{
  "n_layer": 17,
  "d_model": 128,
  "n_experts": 128,
  "experts_per_token": 8,
  "d_expert": 32,
  "d_shared_expert": 0,
  "activation": "swiglu",
  "moe_layers": [2, 3, 4, 5, 6, 7, 8, 9, 10, 11, 12, 13, 14, 15, 16],
  "router_score": "sigmoid",
  "normalize_top_k": true,
  "routed_scale": 2.5,
  "balance_loss": 0.00109,
  "balance_bias": true,
  "init_std_router": 0.0329,
  "lr_router": 0.000474,
  "n_head": 2,
  "n_kv_head": 1,
  "head_dim": 64,
  "vocab_size": 2045,
  "norm": "rmsnorm",
  "norm_place": "pre",
  "norm_eps": 1e-05,
  "positions": "rope",
  "rope_base": 10000.0,
  "rope_fraction": 1.0,
  "qk_norm": false,
  "attn_scale": 0.125,
  "tie_embeddings": true,
  "parallel_block": false,
  "init": "normal",
  "init_std_qkv": 0.0319,
  "init_std_o": 0.0,
  "init_std_up": 0.0319,
  "init_std_down": 0.0,
  "optimizer": "adam_variant",
  "lr": 0.00264,
  "lr_mult_up": 1.12,
  "beta1": 0.9,
  "lr_head": 0.0099,
  "grad_clip": 1.0,
  "warmup_steps": 367,
  "schedule": "wsd",
  "decay_fraction": 0.269,
  "decay_shape": "linear",
  "final_lr_fraction": 0.1,
  "batch_tokens": 32768,
  "seq_len": 1024,
  "doc_mask": true,
  "train_tokens": 268100000,
  "steps": 8182,
  "dataset": "wikipedia_en"
}
Below are experts of layer 9 (counted from 0) of a mixture-of-experts language model. Rows are named router (the router's row for the expert), gate (a neuron's input weights, with its number), up (a neuron's input weights, with its number) and show model dimensions 0-127. Each number is 128 + 24 x the weight over its row's rms, rounded and kept within 0 to 255.
After each expert's rows: "comes after" lists some tokens at least twice as common just before its tokens as in all text; "mostly gets" lists some tokens that are sent to it at least half of the time. This comes from a sample of Wikipedia text that the model never trained on. Tokens count by the router's weight.

# expert 84
router [133 157 144 164 101 125 130 172 182 126 120 151 151 128  91  99 133 164 122 106  91 154 115 109  91 145 125 121 136 106 122 124 117 183 113 139 160 135 131  51 130 154 148  94 113 136 100 147  99 104 130  86 141 151 116 160 132  83 114  90 133 131 127 105 147 124 130 127 146 113 152  99 115 126 119  84 144  90 195  97 124 143 124 139 149 166 118 138 170 161 146 130 150 111 131 159 131 102  97 129 161 134 137 131 136 113 138 126 150 115 122 119  97 154 135 113 125 139 173 120 142  95 105 105 111  87 152 145]
gate0 [160 145 148 160 116 132  91 157 121 137 135 190  97 151 145 136 144 141 154 161 137 128 155 179 148 113  82 108 138 123 135 145 151 158 121  98 118 117 131 133 140 162 120 118 136  93 149  98  98  81 118 110  70 143 119 132 163 137 151 149 161 153 118 129 109 101 155 139 135  97 108 135  77 145  99 109 124 119 128 182 137 148  78  90 146 156 141 137  90 138 127 117 126 118 153 113 124 158 105 160 132 136 110 111 124 120 138 161 104 196 152 101 136  95 143 131 145 133 117 137  74 120 125 150 130 128 142 137]
up0 [146  96 144 187  93 111 126 146 132 137 104 158 160 145  83 129 157 172 110 125 113 185 137 115 112 138  81 128 128 125 113 122 165 193 124 121 129 100 119 117 138 169 153 113 130 108 111 141 118 122 134 122 139 119 142 148 166 149 142 132 157 147 130  99 149 132 154 140 110 111 119 144 108 136 110  71 154 111 134 149 126 166  74 111 118 133 110 140 112 176 163 107  99 116 118 166  92 107  81 148 178 135 123 136 112 148 102 149 108 171 135  92 119 121 127 123 126 116 141 113 129 118 100 143  94 118 159 156]
comes after: " ", ".", "201", "200", "–", "202"
mostly gets: "12", "50", "5", "40", "10", "45"

# expert 44
router [181 144 133 150 111 136 125 137 144 158 107 114 114 108  97 149 128 102 152 120 125 152 120 103  90 150 167 115 144 140 123 139  97 139 167 155 160 107 149 141 124 142 144  73 106 174 131 129 146  92 111 100 124 157 121 120  93 138 142 111 160 125 147 163 145 123 149 127 151 122 127 127 122 124 177 200 102 115 169  94  93 110 111 126 128 146 121 140 161 149 141 103  86 142 110 121 149 170 158 120  89 106 137  64 132 113 141 126 150 119 118 143 160 111 130 165 145 109 110 170 116 103  88 133 131 108 119  97]
gate0 [157 136 113 112 153 121 156 145 107  97 120 131 115 137 110 117 102 136 111 183 114 145 104  84 146 118 139 137 135  99 124 165 122 112 117 129 102 148  91 120 132 116  95 123 101 157 110  84 118  93 108 154 127 104 136 141 137 106 141 155 143  99 155 135 139 121 120  98  89 141 127 121 112  97 209 117 145 146 144  74 125 165 117 100 116 122 172 170 154 100 141 112 136 118 118 142 117 106 132 165 126 116  95  84  89  90 148 165 165 150 141 130 142 111 164  95 138 126 159 122 111 112 124 118 155 174  98 106]
up0 [130 164 147 130 144 122 185 119 114 154 108 105 144  78 130 129 117 120 103 165 101 147 115 108 126 124 132 141 122 130 106 142 164  92 125 143 120 109 125 153 134 114 105 122 134 135  88  30 152 114 124 195 135 116  95 101 101 109 138 147 168 135 132 174 152 152 119 124 104 142 163 156 141 109 170 156 148 154 128  82 109 156  90 141 120 101 151 148 143  84 104  97  88 136  82 123 117 148 135 153 140 117 129 139 117 136 144 125 141 133 126 106 151 141 108 145 108 139 117 113 134 105 111 122 136 160  96 120]
comes after: " ", "–", "201", "200", ".", " ("
mostly gets: "9", " John", "189", "6", "190", "188"

# expert 66
router [168 148 135 168 105 163 131 128 123  97 112  97 176 123 114  82 176 152 118  98 102 134 140 148  99 121 178 144 123 121 161 105 125 129 133 126 151 106 165 115 110 117 144 109 127 125  81 143 113 114 138 151  92  95 111 112 113 152 138 108 109  84 171 126 170 117 121  86 126 102 182 168 133  93 118 135 137  88 131 130 125 138 121 163 143 137 128 115 134 165 123 146  99 112 102 115 114 137 172 122 128  86  99  85 122 150  82 109 104 110 135 119 124 111 116  91 165 125 112 144 119 145 150 112 102  91 131 106]
gate0 [128 112  89 149 128 113 139 141 110 127 121 123 108 103 150 170 152 147 137  96 140 109 132 112 146 154 146 141  98 127 171 116 118 131 106 109 118 138 122 147 135 115 119 139 127 172 119 102 124 197 112 134 146 141 162  80 113 152 165 165 116 148 136 154 127 115 160 126 126 187 137 136 173 132 126 100 143 121 113 103 104  95 137 126 108  63 130 150 108 107  79 174 132  98 103 148  99 108 159  86  83 108 135 137 135 151 125 130 139 137 156 127 134 174 117  85 128  92 148 123 137 110 144 138 119 158  88  91]
up0 [173 133 129 135 134 153 141 139 151 106 157 130 141 114 134 103  88 120 173 133 148 168 108 148 147 108 124 122 146  89 135 142 102 130 128 149 118 139  84 152 122 122 146 130 140 169 161 149 141 110 136 132 161 107 165 204 101  96 133 143 162 151 130 133 121 137 101  78 105  96 127 120 143 149 132 212 128 142 120 127 140  98 151 128 120 149 129 117 159 144 132 113 111 100 127  95 115 144  93 132 126 144 133 125 130 110 158 142 112  95 113 129 156 148  92 135  86  99  97 142 135 103 111  88 181  99 126  86]
comes after: " |", " ", ";", ".", "1", "–"
mostly gets: " n", " $", " −", " +", "{", " y"

# expert 13
router [145 156 110 119 128 138 151 128 140 132 131 114 124 169 142 103 110 107 171 119 109 142 112 123 102 153 141  95 154 142 157 127 138 129 150  84 187 136 154  93 104 120 123  84 155 137 106 105 108 136 151  97 113 156 123 151 130 132 134 104 122  93 111 147  78 110 161 120 165 106 164 119 136 128 135 130 122  92 180 113 168 107 113 142 126 141 158 120 159 149  94 119 148 102 116 177 123 127 112 143  94 114 145 114 125 118 170  81 104 116 106 118 105 112 100 134  93 120 152 110 165  75  76 113 125  79 128 124]
gate0 [120 120 122 158 132 140 120 120 141 116 130  61 127 124 107 108 172  92 156 128 106 139 118 162 125 132 145 157 143 129 130 113 112 111 101 127 114 107 112 136 157 131  91 128  76  98 172 128 118 106 129 144 126 111 137 149 121 151 102 124 127 109 129 134 125 150 116 144 139 109 118 157 165 101 187 100 144 137 117 121 167 131 120 147 130  82 157 124 125 138 100 142  68  99 107 176  53  95 143 192 160 119 124 112 129 159 124 142 131 151 124 143 122 103 158 134 106 165 134 115 107 154 153 129  85 132 143  87]
up0 [148 168  85 155  96 144 140 117 132 142 128  71 122 138 154 105 129 117  92 132  98 115 151  92 112 128 106 137 125 133 150 139 145 143  99  98 129 135 125 114 106  99  98 133 130 107 104 138 125 120 116 131 150 146 188 139 115 149 145 128 150 136 122 124 124 112  93 140 121  89 137 107 146  75 109  88 165 122 143 112 151 103 114 103 102 117 149  72 123 126 133 133 111  97  92 139  74  85  98 155 188  96 166 109 151 123  88 124 121 134 148 151 128 126 162  92 110 139 130 104 127 131  99  68 116 103 110 129]
comes after: " ", "–", "201", "200", " (", "202"
mostly gets: "15", "18", "14", "12", "10", "16"

# expert 38
router [154 126 165 136 164 126 164 171 147 120 107 119 120 127  99 107 109 140 126 123 139 129 159 106  98 108 127 130 160 125 103 139 129 150 146 147 110 102 125  96 165 193 153  96 114 131 152 125 147 148 118 164 113 166 127 118  96 142 129  99 143 120 148  85 117 166 112 132 135 115 133 134  92 118 145 153 120 136  90 149 155 120 111 137  89 163 102 131 115 121 134 137 139 112 151 135 101 112 149 107  86 104  79 144 160  90 108 162 133 136 140 150 179 121 113 102 159 129 120 148 120 205 140 150  93 152 169  98]
gate0 [115 167 169  73 124 136 102 148 145 121 154 160  98 161 144 139 127 136  87 143 152  88 113 170 133 119 130 137 148 116 147 132 112 120 131 129  90 115 130 121 139 167 109 117 153 111 128 141  91  96 109 138 145 127 110 155 126 153 147 124 127  89 130  95 164 139 169 111 136 148  97 110 105 135 111 123 121 121 149 168 142 173 164 150 140 104 157 113 142 122 117 137 134 131 153 118 128 123 143 168 106  62 136  89 156  96 127 112 143 170 150 142 130 122 103 146 160  98 115  80 104 136 153 171 136  69 113 158]
up0 [135 119  81 166 132 132 138 147 118 149 127 113 137 115 133 127  99 167 165 141 105 135 126 124 140 143 114 109  73 165 134 125 149 125 123 130 127 181 157 129 141 104 127 124 142 132 120 100 123 152  81 101 130  91 127 139 152  86 112 160 135 141 143 132  94 131  86 157 135 148 145 133 145  96 112  85 147 142 164 114 123  97  87  87 119 112 144 136 135 140  99 167 157  83  84 116 133 133 111 157 141 145  84 117 146 127 119 110 130 105 107  95 114  90 132 109 116 159 102 158 148 112  84 115 190 173 158 147]
comes after: " G", " of", " B", " C", " in", " at"
mostly gets: " N", " C", " Gu", " G", " c", " cre"

# expert 92
router [196  99 155 117 152  94 142  95 149 173 104 158 109 141 151 182  81 126 130  90 197 154 153 149 136  94 112 115 182 106 143 105 129 116 133 169 161 131 140 123 120 167 119 128 126 127 102  98 121 163 129 157 120 127 135 142 140 157 147 114 107 134 149 119  82 157 104 126 126 121  96 134 117 118 121 139  99 124  74 129  96 126 144 132 129 154 132 140 141 104  88 121 123 151 133 121 131 147 166 117  83 142 130 117 137 160 129 189 140  91 167 144 115 110 124 146 124 142 148 115 155 122 123 138 138 127 117 140]
gate0 [162  97 137 125 146 131 136  91 157 162 108 147  83 143 160 126 126 105 115 124 155 148 116 150 113 126 108 131 183 133 139  90 114 139 109 169 108 103 106 176 128 123 154 159 112 121 136 117  93  94  93 147 115 106 128  85 120 164 116 107 144 109 155 158 103 122  88 204 155 161 157 125 123 131 129 129  99 153 135 151 128 113 114 100 142 153 103 159 127 133  95 111 133 125 101 140 142 143 164 160 128 113 145  89 108 144 100 128 144 122 142 138 117 174 119 154 102 141 123 113 125 105 166 147 175  92 163 129]
up0 [ 92 140 127 149 108 128 110 164 105  96 159 106 183 127 104 128 131 145 145 119  98 119 135 104 151 144 134 130  98 129 122 145 134 139 164 105 134 164 151  79 137 135 128  95 138 132 125 137 147 170 171 112 139 128 121 164 113  85 141 128 125 145 111 109 163 130 174  63 101  89  92 106 130 126 125 125 157 115 132 117 118 131 116 156 112 121 147  96 125 121 162 142 129 117 165 113 115 107  84  70 138 142 105 174 161 105 148 141 112 141 135 104 152  88 137 104 154 100 124 165 128 138  70 113 102 160 108 143]
comes after: " of", " in", " to", " with", " for", " on"
mostly gets: " the", " his", " its", " their", " her", "'s"

# expert 15
router [146 165 186 112 148  99 101 152 156 106 103 137 168 136 127  91 164 147  94 146 143 109 145 118 110  98 137 145 148  92 142 119 152 124 168 133 106 120 118  76 145 150 148  94 120 128 110 137 120 110 106 119 152 123  76 107 196  81 116 101 104 137 146 134 153 145 111 150 150 111 168 162 105 141 110 160 139 109 110 167  84 159 140 111 133 166 134 148 114 160 155 132 146 114 149 122 135 132 151 141 127 126 104 119 164  94 107 137 125 129 156 146 118 104 126 153 147 139 139 175  85 158 130 118 117 122 155 137]
gate0 [140 156 112 106 125 121 117 122 130  91 104 158 149 151 102 131 125 131  86 153 127 121  99 132 120 127 109 156 119 118 108 128 125  76 156  95 118 128 112 125 114 100  87 159 181 156 117 134 186 107 101  67  92 158 131 105 137  95  92 125 116 135 133 136 117 149 121 116 144 141 144 110 125  95 136 161 129 145 192 121 147  86 114  96 122 141 136 143 111 138  66 183 104  97  98 142 136 165 132 107 118  98 117 130 122 129 124 142 136  97 115 150 129 135 168 124 114 132 109 109 160 142 136  94  69 118 115 121]
up0 [106 153 155 146 124 126 114 106 147  89 132 121 138 137 140 112 131 149 136 101 139  97 159 117 167 113 142 105 117 130 123 130 133 168 127 156 120 175 119 118 136 165 132 120 125 134 161 203  96 127 122 205 144 121 117 128 138 158 150 120 150 124 141 141 105  93 129 139 112 142 108 142 100 167 135 140 106 148  86 153 103 183 148 136 141 160 115 126 156 133 118  73 138 149 178 157 119 121 127 157 125 143 125  81 119 100 136 101 146 144 134 142 124  80 126 112 141 118 152 167 110 112 137 197 121 123 147  98]
comes after: " |", ",", " in", ":", "|", " of"
mostly gets: " y", " w", " th", " Y", " h", "He"

# expert 94
router [169 131 107 125 152 124 147 197  93 130 145 149 121  80 110 125 107 133 121 162 137 160 115 114 102 126 139 119 154  97  95 130 185 104 128 130 132 142 136 148 176 126 111  92 146 127 166  83 131 131 110 151 118 116 143 125 148 163  78 161 132 103 143 145 137 133  84 139 138 101 101 124 126 146 129 135 154 157 119 118 139 137 146  98  68 132 153 143 165 105 114 151 148 119 131 137 149 145 117 151 126  92 105  92 168  85  83  95 143 123 132 112 159 102 123 176 134 142 122 100 102 142 139 117  90 109 119 129]
gate0 [140 127 105 139 121 131 131 146 100  91  98 141 134 137 125 120 120  98 110 143 165 160 130 138  93 124 108 170 132 147 118 141 141 102 158 118 126 105 136  84 134  94 133 104 183 105 128 157 143 112 121 163 152 138 136 155 103 120 154 181 114 126 127 124 167 163 149 137 141 126 134 172 192 121 135 184 115 139 116 141 174 154 147 124 110 160 163 160 135 143 140 128 117 146 171 138 106 111 116 108 117 158 115 125 165 157 123 125 158 137 132 148 113  85 174 142 142 115  79 174 118 132 147 181 113 143 104 126]
up0 [112 111 154 136  95 109 112 129 140 136 164 144  93 139 159 148 138 148 159 124 130 128 145  90 154 153 103 111 148 153 146 126 154 137 126 142 122 141 111 118 110 158  98 126  80 115 145 136  88 113 106 113  80 120  96  89 113 137 109  75 184 120 153 108 122 123 125 153 132 156 121  75  75 144 168  84 146  81 103 124 138 132 130 100 150 114 130 126 137 124 156 145 131 104 159 130 155 125 150 136 152 153 127 115 125 152 174 102 120 102 117 115 141 153  63  92 133 131 123  88 113 118 142  88 141 117 172 124]
comes after: " ", " the", ",", "–", " The", " that"
mostly gets: " it", " which", " It", " who", " they", " them"

# expert 81
router [152 118 150 136  84  92 141 105 154 119 106 125 130  88 159 160 110  92 133 139 191  91 111 138 170 137 128 135 159 131 121  82  91 134 111 140 141 111  87 141 141 148 136 110 104  91 191 126 120 138 133 140 152 109 126 100 132 136 117  70 127 126 161 113 171 127 133 111 175 148  96 139 114 140 137 100  72 159  89 123 132 161 170 133 114 142 113 146 118 106 116  99 151 132 142 139  93 136 152 135 127  94 130 106 117 146 164 162 142 139 168 141 135 123 176 140 110 131 148 146 118 133 116 129  90 138 111 117]
gate0 [136 116 151 108 117  95 123 128 166 140 146 156  76 140 134 125  98 149  96 179 126 125 142 138 136  96  90 163 133 118 112  96 114  97  70 136 137 120 100 137 184 148  97 135 137  90 178 113 145 135 138 184 158 111 133 151 164 134 138 105  89 129 145 144 101  98 104 170 136 143 120 120 126 144 114 116 110 181 136 118 124 152 116 127 107 131 125 124 139 111 119 150 141 156 179 150 130 102 148 168 122 124 115 123 105 100 134 165 167 100 145 167 184 157 157 143 131 143 140 129 141 107 121 116 140  99 129 137]
up0 [113 129 142 143 131 113 118 104 118 135  99 114 148 104 134 155 126 154 134 172 113 122  90  92 112 114 160 132 129  75 140  64 155 158 172 158 154 102 139 121 112 115 183 125 127 134  88 115 145 129 148 132 122 136 159 126  98  89 138 157 109 112 122  84 107 174 119 149 145  97 145  90 107 119 120 149 110 133 138 123 103 139 120 150 118 149 131  87 102 130 161 116 150 141 148 158  93 114  83 108 117 134 120 137 154 162 104 157 120 149 145  91  56 116 107 124 143 156 128  94 146 107 130 130  79 142 143 122]
comes after: " of", " in", "ed", ".", "ing", "s"
mostly gets: " New", " in", " West", " at", " on", " P"

# expert 40
router [ 94 134 165 136 156 120 128 151 100 125 130 103 147 155 147  88 132 118 127  97 112 141 111 104 138 138 169 147 130 155 167 122 128 146 153 163 175 131 132 114 107 132 121  81 136 117 107 139 125 118 100 141 112 148 133 140  96  86 146 110  94 154 152  75 212 155 128 173 152 123 167 188 126 119 119 132 107 130 104 159 140 159 137 127 131 132 139 145 153 172 152 109 134  81 144 116 122 138 164 153 151 114 145 138 156 119 161 167 117 123 109 146  85 131 131 146 146 119 101 152 132 113 120  90 133 149 145 106]
gate0 [159 184 139 142  93 138 107  91 166 168 190 136 163 120  99 146 136 105 110 150 122 179 181 116 136 123 124 114 161 112 100 102 118 157 136 121 157 140 101 136 121 123 146 138  81 101 183 149 144 123 141 123  99 111 125 129  80 144 122 123 130 181 111 136 146 148 144 109  92 159 120 124 111 164 134 156 136 125 111 118 118 110  90 109  87 102 121 140 125 132 144 136 149 138 117  97 149 151  88 113 147 180  94 122 113 150 102 137 130 152 114 113 101 139 145 146 131  89 136 127 100 109 100 120 110 117 127  92]
up0 [ 95 104  77 156 151 164 114 159 153 102 139 159 143 120 169 120 132 165 170 138 160 100 108 186 139  82 144 141 128 104 121 162 135 147 112 119 128 134 103 138 110 170 174 125 169 141 138 132 129 123 138 139 196 165 110 144 138 143 160 150 123 112 105 159 127 102 137  97 141 113 142 122 179  99 138 147 132 149 130 103 122 155 145 159 141 138 158 124 157 111 140 114 102 139 155 135 180 134 136 180 116 150 117 147 120 124 132 106 119 131 127 139 122 102 147 103  98 106 120 133 168 131 139 137 158 170 145 157]
comes after: " |", "|", ";", ",", ":", " in"
mostly gets: " ", " M", " im", "+", " com", " m"

# expert 20
router [147 143 125 124 141 155 132 146  96 167 155 147 132 131 131 153 121 103 157 117 137 139 140 162 136  75 137 108 160 129 168  99 137 150 132 142 123 110 132  73 199 122 125 128 109 112 131 101 166 132 142 145 123 152 166 136  89 157 148 130 162 139 134 139 134 131 142 172 118 117 100 141  95  79 139 113  93 125 102 136 113 142  88 148 116 124 138 113  99 148 147 111 131 146 114 153 121 123 138 168 144 125 127 116 142 137 150 116 108 137  84 123 145 135 143 172 180 142 116 132 100 120 172 131  85 124 205  81]
gate0 [ 85 140 117 182 134 150 113 131 119 118 104 126 126 129  95 165  74 116 110 144 137 123 137 132 114 113 126  97 150 178 106 116 179 121 122 152 112 148 145 133 139 120 134 101 152 130 129 146 129 151 142 168 135 112 145 139 128 157 144 135 149 127 138 150 164 100  99 116 134 140 112 112 114  87 141 119 132 157 125 111 143 156 116 164 136 133 119 118 115 149 114  72  91 155 138 133  83 147 178 123 125  79 145 149 129 151  74 123 135  76  86 117 121 151 145 158 150 158 113 110 110 129 106 145 120 189 151  72]
up0 [ 77 105 141 128 112  78 121 110 150 125  82 143 135  89 176 121 116 123 125 116 136 111 138 145 134 130 152 126 150 143 126 129 107 120 140 113 140 132 141 108 105 121 145 174 163 135 146  76 130 117 101 127 109 103 135 166 142 158 139 141 135 180 110 123 117 140 144 143  79 152 101 150 148 148 149 143 103  93 125 183  83  92 111 147 136 185 117 139 122 118 106 112 121 146 115  81 102 144 135 131 137 133 126 142 151 130 111  92 175 163 112 123 121 118  70 107 132 122  83  69 134 164 148 122 127 144 122 120]
comes after: " |", " |\n", ";", "0", "1", "2"
mostly gets: " comm", " dec", " return", " due", " part", " rem"

# expert 87
router [121 117 137 120 134 126 161 122 136 101 114 116  93 119 121 139 131  77 127 146 175 170 123 160 170 149 159 170 138 126 121 126 167 141 141  91 127 102 147 105 183 108 106 128 164 174 116  95 121 145 102 131 105 130 116 137 160 137 122 123 121 126 159 121  61 128  77 125 115 178  97 105 142 117 142 174  67 115 128 125 112 128 162 115 144 137 125 127 121 150 138 116 139 136 138 148 130 162 108 134 108  82 157 109 146 135 114 126 127 124 139 142 116  94 122 117 134 150 141  99 125 193 125  92  79 127  99 120]
gate0 [113 117 137 137 166 158 143 151 115 129 150 152  98  87 121 144 171 152 138 140 137 120 125 135 192 115 124 106 116 156  89 162 106 108  93 141 108 103 193 134 211 144 137 114 155 141 120 111 145 133 149 132  67 133 124 103 163 172 134 116 107 120 147  80 128 115 131 170 141 138 128 134 117 139 138 145 136 100 101 118 145 106 139 142  97 128 155 115 148 137 131  95 156 106 138 141 122 116 172 146  99 117  95 113 129 126 147 143 115 100  89 134 124 107 149 160 148 112 145 135 146 185 157 113 119  98 131 130]
up0 [163 133 113 142 104 121  95 113 130 103 127 142 158 114 108 135 121 135 102 121 111 147 105 112 119 156 133 151 118 158 137 113 164 155 106 120 130 156 106 151 134 147 151 156 109 138 131 147 130 132 151  97 179 105 167  96  80  84 114 125 142 114  96 104 128 111 143 126  85 106 100 138 140  98 124 105 139 106 136 105 127 110 156  81 129 172  70 135 170 133 142 161 123 119 139 149 131  79 117 128 112 150 137 122  99 118 147 153 130  83 170  89 123 151 121  78  98 137 110 152 100  72 108 164 104 129 128  90]
comes after: " |\n", "\n", ".\n\n", ")\n", "ed", ".\n"
mostly gets: " during", " between", " following", " these", " early", " include"

# expert 119
router [152 147 136 136 148 114 147 140 145 144 117 137 180 113  84 128 164 102  95 136 116 105 119 137 100  75 156 126 118 122 167 131 172 109 118 143 122 127 167 121 193 120 179 134  97 116 162 135 114 128 134 121  90 139 110 118 129  99  95 112 162 128 137 122 134  97 137 129 116 132 103 181 126 120 136 129  96 134  88 147 102 115 167  86 103 138  99 172 144 137 139 103 146 116 132  79 164 136 100 149 107 111 119 112 131 104 145 107 141 120 132 169 100 130 111 127 178 150 161 144 113 153 163 152 131 119 119  81]
gate0 [126 122 147  61 112  60  90 122 122 149 116 120 144 151 107 106 143 145  95 134  77 116 159 102 146  96  96  97 129 139  73  61 157 125 130 141 130 173 114 123 132 119 119 123 122 125 116 148 154  99 129 144 147 128 113 160 122  99 153  99 148 139 132 127 133 113 111 138 137 142 147 136  83 160 106 141  72 199  90 129 119 146 133  87 156 142  99 109 119 131 131 179 139 125 143 108 163 135 136 100 123 125 130 112 111 134 119 109 136 103 171 131 138 130 117 101 124 143 147 172 123 138 112 104 120 129 143 129]
up0 [131  95  98  95 153  93 117 128  84 146 107  64 127 136 122 125 122 115 112 156  84 166 120 101 126 138 119 102 123 172 118  97 139  99 127 172 132 136 120 171 165  81 108 146 114 119 111 149 129 124 105 110 127 141 118 163 110 119 147 127 165 153 144  76 134 127  84 142  84 150 139 121 141 171 136 144 114 176 125 105 112  98 154  87  98 111 142 135  99 141  95 178 106  87 137 109 126 110 138  94 165 158 107 151 107 124 126 108 109  91 143 136 142 137 141 146 130 114 103 130 106 127 116 134 134 102 119  95]
comes after: " |", "s", " S", " it", " he", "1"
mostly gets: " has", " had", " were", " have", " would", " are"

# expert 23
router [161 114 154 120 105 107 152 119 177 170 113 160 148 137 129 184 111 120 112 107 150 115 114 170 155 129 131 173 156 129 139  60  87 165 156 170 118 135  82 117 154 120 100 133 129 109 108 101 135 117 126 130  86 100 110  92  97 145 136  99 138 133 164 138 149 118 107  92 140 145 123 113  88 132 114 130 115 125 105 109 108 170 120 155 137 138 130 122 104 116 127 132 130 138 138 135 145 107 130 156 164 115 126 155 116 153  89 198 135 121 150 133 145 125  92 165 121 124 126 126 114 112 188 105 120 141 154 119]
gate0 [134  71 133 117 166 101 104 138 164 114 138 114 123 118 100 104 126 145 131 126  89  84 130 134 115 137 165 112  72 154  87 112 111  87 118 127  86 169 133 106 132 137 143 125 108 153 145 140 121 134 133 135 106  99  98 144 125  91 125  95 138 151 107 122 136 148 144 107 116 117 161  95 124 149 131 106 120 103 157 127 137 140 188 184  90 177 161 173 167 104 134 150 134 127 132 118  85 169 101  97 113 107 133 159 132 116 179 135 151 144 124 117 138 140 131 111 120 115 145 172 121 136  97 107 125 111 139 107]
up0 [141  81 145 113 115 128 152  85 139 117 125 142 149 137 145 174 117 104 148 125 144  90 140 144 131 104 140  92 119 178 149 157 118 139 111 155 129 122 107 167 103 199  96 132 135 139 109  94 151 106 120 155 113 122 124 142 123 105 146 126 128 164  87 144 139 114  99 103 161 101  97 128 107 113 115 123 101 115 160 100 122 185 153 154 124 152 164 116 135  89 129 171 161 123 138 158 141 133 142 165 142 145 120 167  79 132  94  96 152 118 104 131 109 126 116 143 100 130 168 118 133 119 114  77 107 149 122 103]
comes after: " of", " in", " O", " to", " with", " on"
mostly gets: " his", " their", " her", " this", "ual", " second"

# expert 41
router [124  99 134 168 140 115 151 180 130 131 106 116 116 112  77 178 116 106 134 149 141 116 119 112 100 118  90 168 154 120 135  89 156 164 112 122  94  97 136 108 164 138 140 120 111 120  85 130 148 133  79 109 115 136  95 141 119 149 100 134 114 133 131 140  82 146 138 107 127 110 151 122 102 156 159 142 153 145 145 113 120 139 120  99 135 132 133 102 118 132  94 139  87 156 182 106 110 135 100 139  94 118 115 113 163 122 133 163 112 149 182 145 152  84 109 150 152 134 115 154  89 170 100 139  98 157 159 117]
gate0 [105  94 106 109 126 147 111 158 121  86  96 137 106 122 151 173 125 121 117  99 141 157 123 140 126 126 117 130 137 161 147  82 112 124 159  95 107 110 111 130 130 111  92  79 153 151 137 113 137 141  97 120 145 139  60 177 144 148  77 121  96 107 118 100 139 113 115 139  83 145  76 156 158 207 165 114 136 151 125 130 110 146 115 130 112 130 139 131 121 151 117 165 135 144  96 148 122 134 121 162 130 135  98 160 103 117 139 163 112 145 113 161 112 124 138 139 110  80 132  95  98 118 129 139 102 117 119 145]
up0 [170 161  96  93 105  93  99 101  78 128 118 138 145 162 182  95 134 156 140 111 146 110 111 118 148 122 117 118 117 137 122 177 131 135  93 127 156 127  97 164 135 122 103 173 171 135 141 159  79 119 122 119 133 127 143 130 130  96 137 134 111 152 130 103 132  95  98 148 122 174 168 138 130 109  88  93 123 118 151 118 167 109 117 164  86 118 133 133 171 127 144 125 124  98 133 114 133 124 113 114 130 153 167  77 128 151 163  84 146 125 109 112 143 144 137 122 115 132 138  93 123  82 117  95 166 109 137 119]
comes after: " L", " l", " of", ",", ".", "L"
mostly gets: " W", " Gre", " Le", " Mon", " Gl", " Mich"

# expert 121
router [114 141 121 110 158 126 137 197 164 133 111 123 167  98 113 116 111 136 143 108 113  82 130 123 160 140 104 156 145 116  80 128 126 180 117  91  88 109 122 115 178 158 105 154 132 122 135 143 130 130 127 175 131 118 164 152 115 150 107 149 116 126 169  65 129 145 150 151  87 129  96  99 101 138 160 132 143  97 111 121 161 124 136 107  89 166 137 158 121 124 124 136 176  86 146 102 147 140 145 126 139 132  79 121 155 108 160 113 146 125 121 138 150 117 136 173 125 102 144 108  99 128 155 128 118 111 126 109]
gate0 [ 98 137  85 121 122 146 153 139 117 115  83 150 142 134 123 139 102 140 109 139 113 103 132 129 151  86 157 136 140 145 148 113 136 157 140 139 123 185 129 141 138 145  96  98 122 119 146 104  86 146 120 143 162 126 159 101  79 164 125  92 149 137 116 133 141 183 159 139 142 222 114 156 128 121 141 173 108 111 120 163 138 132 150 103 119 169 134 129 144 120 183 126 162 123 156 101 125 123 133 124 125 129 100 131 137 119 135 167 102 115 102 168 143 129 142 110 106 114 190 114 105 129 138 147 125 132 112  94]
up0 [128 137 165 121 126 132 114 114 152 139 171 113 102 127  92  86 133 162 130 103 111 113 106 102  95 153 157 128 147 109 135 161 101 132 121 124 157  94 106  83 117 140 136 100  91 135 149 181 126 113 152 173  84 152 157 140 107 158 125  93 100 119 105 110 139 144 137 138  96  77  94 112 121 135 108 136 146 121 102  78 113  98 126 119 128 140  90 120 122 105 120 123 126 130 142 138 116 122 142 153 163 120 110 190 121 118 166 129 148 179 179  87 131 136 163 133 148 136 145 116 103 136 171 108 125 143 165 118]
comes after: " M", " m", " F", "\n", "M", " N"
mostly gets: " N", " W", " Man", " Fl", " K", " Dan"